config = dict(
    n_empty_slots=16,
    norm_place='pre',
    init_std_o=0.0434,
    doc_mask=True,
    train_tokens=286800000,
)
Below are experts of layer 5 (counted from 0) of a mixture-of-experts language model. Rows are named router (the router's row for the expert), gate (a neuron's input weights, with its number), up (a neuron's input weights, with its number), down (a neuron's output weights, with its number) and show model dimensions 0-159. Each number is 500 + 25 x the weight over its row's rms, rounded and kept within 0 to 999. Numbers have three digits each.
After each expert's rows: "gets" lists some tokens that make up at least twice as much of what it gets as of all text; "raises" lists some tokens whose logits its average output raises strongly, later layers aside. This comes from a sample of Wikipedia text that the model never trained on. Tokens count by the router's weight.

# expert 25
router:536491499481486491520530537509481479472524520483510509489529494509448563528480493475496446532500495529484497560524511474483523493496509495497523475530491494519541451490505496506464449531528510485487447495499520491510518502521471477511528465471462534483506477458473488481505462497484481537490514482459562486511464531434488486505528486468499472493502491557494488489486526500491453503467514507495540489524509505539471450451471529477538497480512510454487509469491545484489504458478508
gate3:519489520477449526521502485452546487512484523443507468468518499502466485512525519494492484486526486495521499504512494566494520506489519512491540509465502504524512471484509516508468509492545517502505477537465484493508514482522509513498566494506495485466534507508518508463499501473445499481433506480471465521521488532487498528507468490527473477504523534490493490498483488507534440450461518536486507487525489470473469478494523520476507525485504483545476505471497503529522501503531556
up3:535535515501467560489504513512540499524503501550478509446514517516501495462506464513548468452558516493515499432529543498466489495483505503484542502511523513475490519502475477543484483517502499498484505515478549527493469453518507519521443472524494531536504491481469453489536493508536537464513537501509496512533466489497508524493534488467507469480508518544487489492534522475573505505525485493531532465478552477486501504507534505516487515461461468501524483462481473490521559490500520
down3:506531487518513478518485518478468526510525500511452502472498531497524525485471564467506494503488505488509514516493480531464489537500538502508536481501463488497512481442489513490536466509485466538417503492516503471496502505509511512443515561467466484467503516459507490564490496539448516502542464517507474542496523536484485486520491504493490505472493498502559481498495516491516538476531484469487504527461479461505505499549526511520514528512507515487504490508567478464512449523536508
gets: " U", "ed", " out", " played", " won", " University"
raises: " in", ".", " by", " with", " at", " the"

# expert 12
router:508507483509493486518466480455487491463511527554478527466509504501509485493477479490470460475517527510522518524441515493461469486498502552496546519550537503537489518486524458546477522543501479489492461506507508500530497497507523536505481502529525529502488502502463518482518457529493490541547495490510516537530517503529466480461502549478482522507504488496448493448478509500512486504507522490529495536469535532487522477506521491506475494506458446531482504495471524494490485516515509
gate1:458497513505507494526481497514436466514501500519535444528501485516482548530541508481544529497493513510486560506481516473474512530474516516545484509447500496537527533499486496478527489531544536504519545491487506502500530520501499495467512473459490492502526514489490534490516525450429456499480519504455523548504513493523425511487488522472524498510527479495507502536503526544447539518487447508518495469517457462484482536531509476492482513468516504494485501524475485458533464493537534
up1:516515467501507504492545494463481506486523508490477486501537485489500531512508498506483467523528481474567426450458499485501497496464522478497504494518488481525461508514491494463510503477480501493524515459501491489479491486500509499473476535516512494480518549492506485464461479500480482486484490485480478505508543512510466509525517523476533493455535538490491517507506501515567539479469475517506524515527438495517531505506492500493514525459470528498484448511491587516488510465478480
down1:492451478492470518529492488497487461456434519488515505539516533500504574468523483529496507438506477485514478496518496500525445500516489508483489517476496524501551521533471552505489530491519506507489495560468518514470470481552505508515476497526511440522489489501514520527504490507488490506485532548496520502487489485485525491521509536452489483493508480481497532472478513501476445495518472534490461468504507477477495510477483485486506495516458482502493505562412506526506510554515552
gets: " N", " E", " A", " G", " T", " n"
raises: "A", "&", "ur", "R", "ly", "B"

# expert 31
router:532538491461529508505488488536495527488525555475499540526495496472473484466542478473516538465513484492498509506474511480471497466553529538545496532497522478493475483502473521513518535511518546487509471534468468499487515462521442496479478490507515531536495508507503546482475522531518491461450522511556469510491488528485516535507456519520513520508477519447500533495483523533467483509500464499440502480532481486497500478489485481523455519498514481497474535463467488491521513486513482
gate1:524478495522536494510514527419436545521522509481499503495479505525520522498478489502504457502517465475495488516509495522514477511511502487522477483514494501479530507525506520504476537509519443528497509470448467504524507507487532528513474472482549519499511486465518504479460506487508522484467470524462515510487523527518504480483490467492489466534472500527563493520543469502500528507518489502495507504484483467503495472525505492554482474486516515512514529510531525495483536499490543
up1:488475470524561503510519549489482524521523474495485523509485473541490513515539510506528518480493512523529531517519470468504515474503541472537476557478490487515507520439479483498492475521528492537520498487571461493479534501497484521494488486527511521502509526549503478521534434495473434508508489525530491485486478486526482539502490500466469503463486526497534494492475497488484513469535552464517493521518467452503501527495439509490502503524531521528522482475465490490527483500513528
down1:481483495493475498482479498502503497510515493510547503488440488490487503509488498522491516520502472488494496433511522492523492492535450482484487497488540527522525502491512524498489458445481528459496525436445502507520434526465517484513492497487523537512536485497479494493497482516542489494514496511536481497466511533458529476547486504500456495517480454490531451502519519523492507501501520503539514454486498519476522523518513514532465499497481498477475466508450442503535485578512511
gets: "ur", "t", "all", "ell", "it", "ail"
raises: "ing", "um", "us", "able", "i", "ain"

# expert 22
router:510465509487503461546540518491504446529477491508510509467529547523536515533495480485476520499509527545517475500517537486492481524502520506510475514492501471491506464488456513516517541468466499478503454459522486503462490506503463480474532511505457472529482504460501456498491518494518491474539497533468449548450470505482463453528495487514474542499510522511509505499518519497478458456522498523497538470515487521500501488499521456489519521524495498509501475551529533473509546478499528
gate3:497505483537514464570497521485507480485481502487520507457489486448455453492471486485508521466479511462527503478493488496510501474451485496491458506464487502456538514487504487509533489498574451436497522528498493521509468531523516477551465485490541490487448459550467495511506521476503529484511470443490520475480519502517443501477457457505496506512485506490501493499465518551484502453484509489495471479520509502509508494467497524504523576514505489506480480518472497508483502514529476
up3:533482502500509506533484456475495467498503503517489522496551525516518518488469510488489489522536517512489496485490537514491455469511482467486458507510482525443469528491495466461555487498486532479546472544521503498470526499464467519469509540479502516517493535513525509505474528476493516533524464496515561459499484498494468470539450511525500563488487501489501515493490506498503492504475453500515475521509499496517455550492507477496493490489512480494490488477485517472489530469509472
down3:520507520504504495499517455509515522515529516506494508460442493546504494497518461496483540518476481490498479508486510479539548506496513515501494544512521507538495538487470469471507506530478476467504490477500503524532440535563519466531488490504560517499466507462457517508509527501475498504501508502526459482499543484520539517480446491492476539502464514497454513444514492495505483488533485514495536493529486487533521509546546505516528512517504552511490505540498517467490506495538515
gets: "od", " work", "her", " film", "un", " play"
raises: "s", " and", ","

# expert 24
router:485531454540517502554480503521515460485478446477500471497480459502497492541509510503512524485474481562445450495464529523486511527514510465492523492463516528526484471520449491499464508520456528473488463517526503555496489478479492481502490499529507517521480516504538495491490495478513480534491514526529478474520500480514522452537479496482515493503481518521531524489508466501464487512490461527524476519544466495489456527488476465490500480510466534501523481494472547510501514505462481
gate3:440487484493491496491435502541533467461517489505553514505502490505535469448498493529496521495516494514495519492485503486506520499534494487525518475487511521487476480463480494484519513495514470525533511534526494499457469453469512565482507507515490520494519491485518489483523512517524481505531484499486517514487486480518547487482482473547524510461518489506480471501514530525521456487518476532489473515494467503515466443487511481521565472499513495522532504504491477513479521483469550
up3:532519531510464460519515483460539521535487540497489476495497520508509501525504483499465504491481469463483492464519482511487511493472464518518467533476505509487459508506496535480484483443487497516475470497536468507504463544545538516487548499532544505457464500504444472509523516552471471463489520538465521494491527520538526484469473539506523495527505494475489505455531493503472513507475577498481507500492468522515466507475500522513467501542495531488506477518526505472492489509520491
down3:508499485495513488485463458479504497491472479473537482513490487507531458547501516451440511463530500501535497481524515483528477518519509509488508514468513495519473479501492522534457452491521518497496457503496492510510528501516491531423463511481477533482526490554503521501498478465491495521534567477479492487462448489535530464495452504468504494511489455497471494528464512483470526511489479523479562511531467499462533516516501515461482502508509485506517459474458516517507515516525444
gets: "s", "ac", " res", "res", "ers", " Res"
raises: "c", "ist", "erv", "iding", "um", "id"

# expert 15
router:509490493487480528483512459482470512481518527482484499536541467531469463481510549509533445513521455491509481496479512518487459476454454527495520499499497504524539506493521524503483540490504544529503519496539471499488474440501485519495523518475560470476494543477518522505492501498519513456507504521482528479481522466464496539507461513438516494482529499455496540542507491473508488462501450491499490464543507463500546477505519496528485540513492487511542513510446524503469484529524499
gate1:466504513517527558491557447484508529478553508534516521495560502470506512469475542499482514499494508500500513475440515469484488516521494508532510479488548495481538521509482560510509510524504500500496499521547429516463480510498505527531533473570472472493472516529543537492495458498487471534494515507451536513497531499514514483519553523472494500477560478457471536531509494557472495473488499483535473492462522514486520537481493490521521462522474501494491506472502482469462449517480478
up1:519530515440522525483476535487464485508543492515500505499490489449530471471465519487534508509518492522543507531501530498503498531479533499531494502495524541483473516527536498529524500507535488482516499515516490500473527490503524488513496483531452546493493540541500543519516530432438462550488536477498486518486520522514481517514500500550496481536478501524479458435470512445501508471426496470486495500536510478489500466513486476458495507512506523490510473532491489492521507495490494
down1:474491535512474493506525512550474471484463522510507496508503485485484485498510496524480498517486456464501493525468482499530537506482528502489549522493515520523487551519525512484495508493500519469527539495493521527523500503525533505513523509468542510542432523459538541488512489479465504528534451492448458479509481469492491452484450517517571544503454506456536488511495499469453521509488542473513503513519505481513503476489490520493519492502516491467520543510525490509481531535475503
gets: "0", "th", "00", "5", "%", "1"
raises: " m", ";", " |"

# expert 6
router:475476505519455502462479532538482525519519515495486495480533496514548537450479524514481484493556543545442540506513503480507500484523498458501493540467463516508471476499508486463463467501480494506476520516506523447484517507458567548502467534502445481493476493499516534501530483520448500500538497454536520483532464495514527494484479485442493479509491508536519536475508485523537511485529524458479526463525452511483475530519464495538482516475492506478494467484517523520555511481527513
gate1:537523466505485532523511519505546482518502511505471523515513487501524511506509513526495535503522489461459505490522492515528511453511511492518461471478478525498517500522551489506541524540509477471500465531483518463513499486478465473503481464518502469525543483496507507482498504544522480523546506512554440505475543496473482522519505489526526485498514509502527516511473471482483500476529474495481513522499459520475492515515508502507494432549485516461491552518483513535486484471505485
up1:494482508514499498475509506505509497541491526542486518515493508521509476466554490489555500522475508516507538478510490483490535565469519458492518498476472504515467508526474517511491529516523537535499494483518455518507512530473511467504523524466508515495469503451504493509529504519507544517498530454496532483520525489495513518516552478517474516467546509510522435485511526469461482520492543464482486527481475542490503458487513480524437515490462520511534519442471511484461472513454485
down1:525512514521526508489503483472489493480505527492506515475489445542435519505517516491520505516445461524484508519537523535476533529498525502500488496530457516512456491461478490511475493462517448527510497527521489511529540494489491501512499530510532569457464499486513530519464504497522475496528503531467482498484523494497474487547500467487449502497517504519524507477491490506498525511479538493488515497490500482577499500489503516505508510484513536549468475490494497471469549541507542
gets: " ", "-", "–", " \"", " ar", " $"
raises: "20", "19", "18", "13", "17", "16"

# expert 7
router:491472517522525448501484540467506513530483459534538522500524490529514484529524485475505458460494466473495514497517514537481543504468543504513487482463476519486485488488481481529531496509457531491486510531491466519456494475491481496470515457503532475531526513475468504488480491460523479487493486478476523498467490516484485444502522482516450513503481500506489525547553489511485478519529480482509453492473527502537562477527491503463494530507553549528499497470508462479456502464509498
gate3:488511521450493522535524423471500507522519459475526543519474497518512497465488480546456526489533504476504470488523523508476533472483510519520509504481508494522531459514524502498530536536501483455467486516528534532474520574490517475500444447456521513477503554500508531521484552497480497521535455492490466522456497486545497483469497522539510496521534489531480529480523516482515528510504514513490511435489516506489478518487512493532492540486463496525516522524519517481486507487484488
up3:514510507503496455495522493475527464522469516487538536498491516515509485464454470518489510472532520495474487510474493454502526445526476517502504513484539466504526519471497488479484525495495523482513478548535476502547549524482511463514507500526517526449482523460523508472534495502463545469512556511497465520516502564467490489493498520470499530476506528489486481456516491447509463518518424511485510538519490487493473494496474488491533481488504493489519515473505533513489470488450526
down3:499514522513431490484507508515491490474453501485492481531446503485500554517481475448516483515488532482463537520496459444528504503493525530550504496515502498507501506492502490535517505504489481547487481511538501512481495496502543460512460449502468532509518510557475479502483492499493518478506483452497470536533481515512484467503491545519509507478510476488508501536534493481482522458488548490529486556470486488520453490447471487491520524494425484525501521468468520537481504513546493
gets: "ap", "om", "ig", "ag", "il", "ip"
raises: "a", "t", "er", "s", "n"

# expert 23
router:555531542519486459483519491508517490508481495448536536488556505493432531493471492494491472481511547540541495514492484527456501502507516496522499457515527518477515512491471512531460503491537481513470538509508520518494496468512505453470517465464525523518486453493470524494461519495449537508492506490517481480520497538509477456519498496467526481472468529532508503497464543484462498481505518486499509473505514475481522500539488517492495506488509508472539508504447531500469486483526470
gate1:537495476467480478499522496541490513505421508495513462504483498461482531503510476553465500475514451519464535497544437485518455491507492517551464526488492499528504518447451483528500496482451460506507552492492532536511511499505485510487471492472496505525493490460528485521490493508472484502536494529511485517511493490514481513498534506505524506481528532462527522501503537519528484535497513449475466476508473494548469539485503517531450523493492477485506508516498523485502476487471504
up1:476500507494490488520517520484501535517491468441483474512506496524518509505471499549483454509475500490526485543489494487490491471472486513499502493491472529479501433515465490504491513501540463522490492477508468545507479506493538521491531481513517469504536532494509505559504478478444479482472544467460497511531492488516531512484514510506495530457490512488517492474490561569509505532524499517465499500476498498480488502516482489513495493498514500499503508525488483517532512493514491
down1:483498521502517495519523477496452477471504504455537509495474523513444502532513450465489491510519439501533474501561511521481488481505512500486508487478506523521552517455514485452515504485494496522499496517479487474492464512536488476486505486492502497525477538546536461531472505508484507516532516512530511452536524513559487486462548506528505528497502508486502514502478458474475515485469523478496468527474474487525508527534490513471528500495535524489525478484507507473509486508521501
gets: "\n", " (", " h", ")\n", "\n\n", " =\n\n"
raises: "-", "S", "L"

# expert 0
router:490517484488516461506523479523474555491505537475487461483496526550494486503539490505533497499500500514501482474473501494537528539501513465511553527475439513496562504499529487501517495477533453501498500523490499494510503538453458529500526530494541458491545481500524448511506527467496515491515498502500477468527491538511464528489498487488536482511489509473539465500532488505536487470462503499508460513494538477474484534521471494487512467473509537514509507483454508504501542494484522
gate1:505456544492537517483454498484514469470509492507497513493486547511459515508447464488500521511491497507456467515493449520505466514520500525496502476491474472546492460492521493459558507471544479518514532464527544504493491502503495521504484466523493515505499506508490525488495483494523483540513500509481497489468507518478489538475539485509512512499521497518506463492486459496465484523543466548485493470485557526547492503533473494453494459460469547509514522481487503516515480481474489
up1:540493496457495529515444512484512481489567499457489501513516550510490490472477455507469538535478448483490521505567477506517499521519474500522481498520506499479520486474514533448508499493514468496530514529470513544508526538528496497491479519527478547550475518485495512519520489462480494526512512516464524513518485494512474519493557447516497520510508489490457521490487474492504530534544447481523489486518513450503478488580470486467513523502539507536494536502450549500496496489531514
down1:452488511516518520501504544496479511481511483481520496481468474535517467514503496478509498488495475506418515480507499516536457501502494470474518536523525551483489472465508479475528538505478544526511541510528545464486521484482499451441508482459498467543516522466483491514468470483477533492454518509478486499439476504502509512496547556467454491476513495470485486464535470486530499512479551534518514470487484422508450539493523527522465525480482501508513485493482547511476495467488512
gets: " ex", " un", " Pro", " pro", " Ex", " Gen"
raises: "port", "p", "-", "per", "t", ":"

# expert 5
router:469447478454506501466538520512481452499482487526462479472495525533530462506481477538454494504544494450490452457462491485497510453481452483464463475528551488510476526473500453504541547513495526508479497501529498462493510515465470515502499488533501537461499519505493502501463539511506512514540522481501513555498463493504480515507463499504502521488538532488533482470459504514465467463524515481524517537521538502493519476516521482537520502462521509469532494480525488511496482538538518
gate1:487513489488468513482525495540492468490429492508478503515536480469520502481519515494503419528491521475512466462505464453485489528542497503469526478442491486503511523464501519474433461474539478500486465511471485482489513525519495518520523503506447511540490460490486480517517491523490515456494519530520546499500470515487494468511516522544470498492474488480536504483490507491479495552536509525468534488465518480487434527532512497497485495449498536468455537481469522508517497530474489
up1:491518514456520522503497474474484474496487478501502508494472519519526512480487506471474566482514460527480481515490515474479538483483522521465496529488485532501512496459468478468495492510512506503527503542472540457512517487528454534475469484505488537439506471527499510514462512534520501494534488477549514501519512496525537527517554534515524487481505518464462436502489508524502491478464509495462521527488535509503515492513475469471498495522504537491531476520494475440510519526528484
down1:518482464500443477499519494443498529487519443490490471507483516488539476466478502532509496525449551501505499474476507538500494487491505468504538460564531499532481492481567476549522547525460524537507506510525509506496500504531505483490491511503517484505517482502480517499537509507521441487483526491494529500481533454459441514526526477480490510459502541498518491493520554479492493503500506447499481475511497532498485481483546505527508505490465463514543477541536518492470534480486531
gets: " F", " f", " w", "f", " g", "F"
raises: "ood", "a", "r", "ind", "arm"

# expert 8
router:464511497549506520476502489514452505544512502487479544505468532513547476464540463505463481433530496487475464545518532521449508463481508492500459526521481514503503519492522501482471507489511472505449449497513502508475520503524482543479444528482547499490504472500522493525549502510499490513537462472527509491548556527541483465495489523497519469487530478520487504538474535511526496505536491484511487493493526481516487522493512517466497501511498514500509500479502484531546543495501534
gate1:509498517499501519508497519506464502544469499446485510516497496523493492481487501469477493499545499522543502518512505507501487450536487523464487511478497509514496510481513495509451553492506513506565520490484529525495501488518460478525528547476457486510521493470528498471494496512509498503484552519463463521502481539505519494501505480503501477536473510502500474479542546503486552508472509510516484489513486533533489463509475491521492502481471515512479483467538533496545524488527470
up1:498522524486481485461517512459500497517511506484476489518531545498505486526436486471464496482541515530532507525503489502498506540506483499487532502432512515497489484486505473541557509481491494512499523478530465503467489474509492494485499442503494510500480486520509517471512476526485495479513561507498486494557508512485525512460520512533490469498537510507505491544474534460494467499525541499518521500470540545555529535516480494507507531457516545515497529502510469526464558523477483
down1:518483506489549492503494471478528506499552518464531514551481530559488553476529520541505483500489510529511471555464479540509498492512526435536449497465516482488482489519485518511437533505504521508507509520500561496483487519524528492494519472476495500500477477504459492496473530480507510516571482507484540514485463496489513498475522514477514512490513522512515512486502503458503529492504466535529490521563508489511525470462464467470536540505454488486509510508523530477493537525497504
gets: " ", "–", ".", " +", " −", " ."
raises: "0", "3", "4", "7", "2", "11"

# expert 20
router:487529487499529478466525484500482513477513526526498535531480472545504542523545489487525533486508482517508507506553525504533545469511527484467468468432511484479485473494528483507512486545499497486485496534512491495490523541506476532526499492511494475514515469504480539516482513530512495522501492469476478478510489525502480501515505469524531512484489507466508514492488467487497472477481516491489474529498502515522504481513497510466551508469494497445529476456460488573481499510522468
gate1:540482519484486532511479506493519507481467523475510494518513493522462463517471475500494507504487489499473485500472506520491530548520470494484499506496540549465493485521475540536498479501481489554469452525511499459492518471528522509446511484500533509450531520506509494515493482519513535495527508491501470505473501511527475463474517551508547491497513485488522498510514552497495483538516520524488532471494488547518505507523497510518458511493470499520497517478480476506454495473526498
up1:489483509487521527516477482503542470504542457465527503501486496487493513473491489487494521505535499471480479492502527488518490508513546511509500492457498503520515458461529526521533500483494484479480486510500548489540489488475543438506494513541525454501484481519544491501478528477438476529493535479483514493505507544445514477501506463476481535506506496534506535509487527504496470548536500548462473511517504496516473457471492550469515521539491512496471483488533482495474537500514542
down1:510528525487484507539528508496479531508451512534488474461525507501509547493503535464489529493510493482496498459473485471504465517412497530485537504489464503512459505544479522473498520469493453510504477503486442472509495505495449511476477486555508500490514544486510523504494500530524524477513518497528474503508438529502502469447506508541512448500513501474518485475483497528534511455503531509499508536519495556513484487526509500497495504551511461526446500479472486470452516553471543
gets: " sp", "v", "ect", "act", "ct", " ag"
raises: "e", "ent", "or", "are", "an", "o"

# expert 21
router:480489492480521512497516471464544514474556492506494495497477488461488500481487548550482489503496482498494493524543515462541474539476473545533504511486519551541541506485487504482514474462514475521492523541491540479506522502505504482480500526517477526495508471489532511455484530524499466496488504531444519475490488480514495503499494509555498499472499527508489524538488518495490506495523548459480505500484493515515528530497501518516499487462493560536538541503551479507497456488481510
gate1:519478505477518477494483472488484491467475505516498525474494476508485433494532508502530481526433493539497482552511516525478492519492488515520490499531529525480511492513496492492456503473493501499512486558472519530520484490524497510522486476510478478485490508541490470558500513550508520473524479552514519545511516489542503465479485480475506517518534487517490513538510513502504562465503555491476490475497469514531500476470500516544506511498478475508468506458512431483515464530480506
up1:525513520518474529503494493535466515524510539516506484492495484515536451549486462515501538481464555532488511510513502498498484561530484515506455482520496495532505546482519519488491488473456491474508473493500460515466507476469523484496455505514475509532453538488451507499514559503520480483508482515483518494528500493497525495497461496538509501493508466482508476508522526487491465490509460490490524471525502487539526500527489536506542518480471506487503459497484509531463492537538472
down1:471543497503537510515509498470531438504503507526541510545477515507516492476463483500510479469457500526503498529510494535457499504476499477499541473525481510502479470523525472505562495575494516504487479494465514500478487505506480492497530459485535531496529522519442522482525514483509506531515459498510482534466465487539494515464527512456533534512485463515537504459469502523457481560491519517504521484520479520490498511484489499472516467496528541490482491508483517481523512512543489
gets: "-", " of", ":", " in", " /", " •"
raises: " N", " D", " C", " W", " S", " P"

# expert 4
router:507507556530492513541490547467510475497492492498496510484479517538504525477463502544487512535503540512541504482485518551503528550461475488512519495509477471476502532489495538495501534502471511453571547454519459497533444447521535505501468458519518480500502521466514478527454501482486479509511461462539495485504472487484503481500529481501495502471480543543528466491500532472516498495516485470470483459457459454470532496502497519482455543513486529529511506548475512516548492514517483
gate1:478534503456463520498486523501498512480471524455469478479497462492496476506536505510482518492464494472506473475498472477450504488456500496493501482488458463519475535437538538480470508475469535494508515453534506492524533505521496509455518496462510474512482526483528493513524488485500474501468523503537535469496471452463496458456459519446479501487506494553478417536468498492529519467475497522483524523517509488471475512494484522525482529527475488478493504554502533471516508455495530
up1:504486504500528522537517479526503549540529455430460474499488501535497525469523546475483513509493529498501480503476534513447500517455475521529503507508496505493521503514499489505539475455519552487514510490478507503505538482514509537527478559519505533545508496462498477533507472522493538521477474503509491492493507508535502497541500493506501492500501498480524515520486474460520474474523488465470507521498531455520527515517555445544480483450493498493536468500487517485527477468523513
down1:492485488540491469503514552528514513460477517502535486490521514553486504503475537486476497520473502504474524476483475521498472509491508530482469472460509534501512518541531494510569505506450517474509499478548526539481517474497491512475467481474481454519524516533505497509527484495489489565487469466469488481528491523494534491495483558523516521515507483497522519456588505548497490495461547502531553501492525464496491470499518512481510485537528504474522476514550483497447546514497478
gets: "A", "R", "B", "S", "E", "M"
raises: "O", "A", "CA", "F", "G", "N"

# expert 16
router:464507503460485502465486467523516466524477474504512522494454501534501471505501525471520491482509471502480512446473508460522479499533509532490493485502512451549514516458523526509502506500537457490485502495521503503512516561502529488535471538482518518464489520494506522487492486508496462509503527501505456504468526520504494521505535523506473536510490522492480509503468501525514501498479446540542503459460487506489511447452518498542510525514499490533480505471510523492526520540466525
gate3:500545505476473471471507495502448503524531490513486466498449513510483528525523465482490543517528504544497503517497506487531498485498469524464497503562496498580526466489522552470507541486471474505512482494481508466507494509520509502517505534544481478546513450490520519486503538499498522521505485518517495508490516469523530538526487517555464490496470492527462510514495493497492507516506467512505497459517528475532508531477506520508490499482462469473521491468482500454485516514504490
up3:507504476492492504511492545505504512474485510513486506475516503482490543471518475517509501500493536533513502507476493477498540534530515529474507494474486513494520477526506471482501526500470459457535536531533473498448484488482489463561557521533500543512483524516478466494525494535452492488487528518482503524474491471483527517480521498537499458516472522505453476501512456493526539517499490517503475453493523439517521526522504537520480516448509499482496530518451496472461553498498507
down3:466530450506454485487534465505478502481529511491543487561519528537518515516499504473506512492524488514468482461515518493499496483466498510489500455451490461485481465463500505497462516499496483507511517471529524499503500510468513506480508507477500475531481548489502499477511529556508516485521499518504482481483483480534496436488522503520478476512520519483495486484502488499517460488504475516468439516483490510500525440541473516512503490531501477474481517496520487471495492496474502
gets: "m", "n", "d", " R", " D", "st"
raises: "et", "es", "el", "ot", "o", "i"

# expert 2
router:499480488478480461470493530457488523458486502504523482515538480510475509506526466488526513543516491488509493509506507501489531489510483466502513514477474484510500526486536513485523503518533500563535463530557476486488505503542459492490544513491481503506494505499503491533502516486512481490554526429493474484507518471524489524463512511508518496495474504503524505501555479501546505456501545519501469536482546504509466482515524518515541497542475485512460518492504457453504505469510533
gate0:514501526477466536471533481462486487483543494494466506510524533484543534510487467510505532508518536505554544493495551520474512514489502458480508510525517550502521490526516523509464503504481500493484554489483498505491452472500502545492542540544513542477479509465526467486517535498498475431523530521468505516492480545472493515503499494518523473448496505486475480519530494511520536502496547535509486498511512489468493510532500522507538509513496496484525482486538520512502506508500520
up0:538478495494519484538502525491509484456485506479459478503510451510492494489492510511499484506493497498537550494559506511476490486484477497476508517477527480489505523462501498503472430507485506491526482476514501522476498468552500532535556468461452490497504529498468518531498512463496521485474524517475511509520471507478487491514489505490541454486466494497478506529505452505474506489474474433510495487492472536482498506539518525568539512564488493509484511491489488497471453504534502
down0:500483524504484517521455496530494459530501506487499514495485495504483475488465470503500480508503484561519469513516543516508546509489498511493501489501539478487468493527476524521499516523474451487544501472509517498497548503484505507519508498509486474495500475462527511533477474480486498514520503479477459469484478493497475524509514526495481519444522498512468502505544474510452484509505455463468524488465483542485481552523462493513486488502555435519456508491512481494461536501497489
gets: " sub", "ep", " ad", "ost", " long", " up"
raises: "t", "st", "-", "sc", "-t", "-s"

# expert 18
router:506533479461527497500550466516500528507491504545485530493431505501470514472467505512491521515491496471521558491479497465520534489509484498522483521505463526500491487506489452465456461506503518527458514481482471493490496487507529534488536487537512512467523458508478478497499553430530518486462497514518493486523551511504481544530533516526527445475484494470455470492490514505479512537498498473538548507442532498509511479510505514540495476472478509496486519472488492512512498548531510
gate3:521484466536482508515494533519514476476482510524502512481509484482512543469475509505471518539478506459472507500497494505490500490500500522489518498519485491463529460511484502489499519545509503505504512492508493512488549513475488476534521530508491511519496523480508479491457509509493525462470490476473509568486509518506479506510472500523490509469543497499501508486475506546502476512498512475529479461540475492508542485502520549480456479489530495483530511481479487549555467522473525
up3:512479529423492477506439537509461503489539492481551491494485507492505439471491503501488501480518494514471505486457478472526551493488526484470479532466496458502505458498503463522498479490513525523531542521489466496488479538494525505477543496504522498492501531485516485502510591472505518530467510527524504471468512514466484498509516453487500470492452537511509494519454530468479490496486532528497498458505487471467486509479492527510483524500513509466488490539477554517506511489479490
down3:505457496536484525487490496464536513530516488502527471508518493483483562471479473516546518525546541461510483470467479484507478471484499468445504497525530497469483493483503525523460509553465459483505497516552482519496515545536517502506501480499491509548501507486509493499492486492494505513526486470497503445531494473511514501518479555507546469537532499480492504492522510529440482457483534478497465472530498548453449509511485512515506493481541506464551451495499492472460487539477479
gets: "l", " d", " st", " l", "c", " St"
raises: "rug", "raw", "ock", "ra", "ream", "y"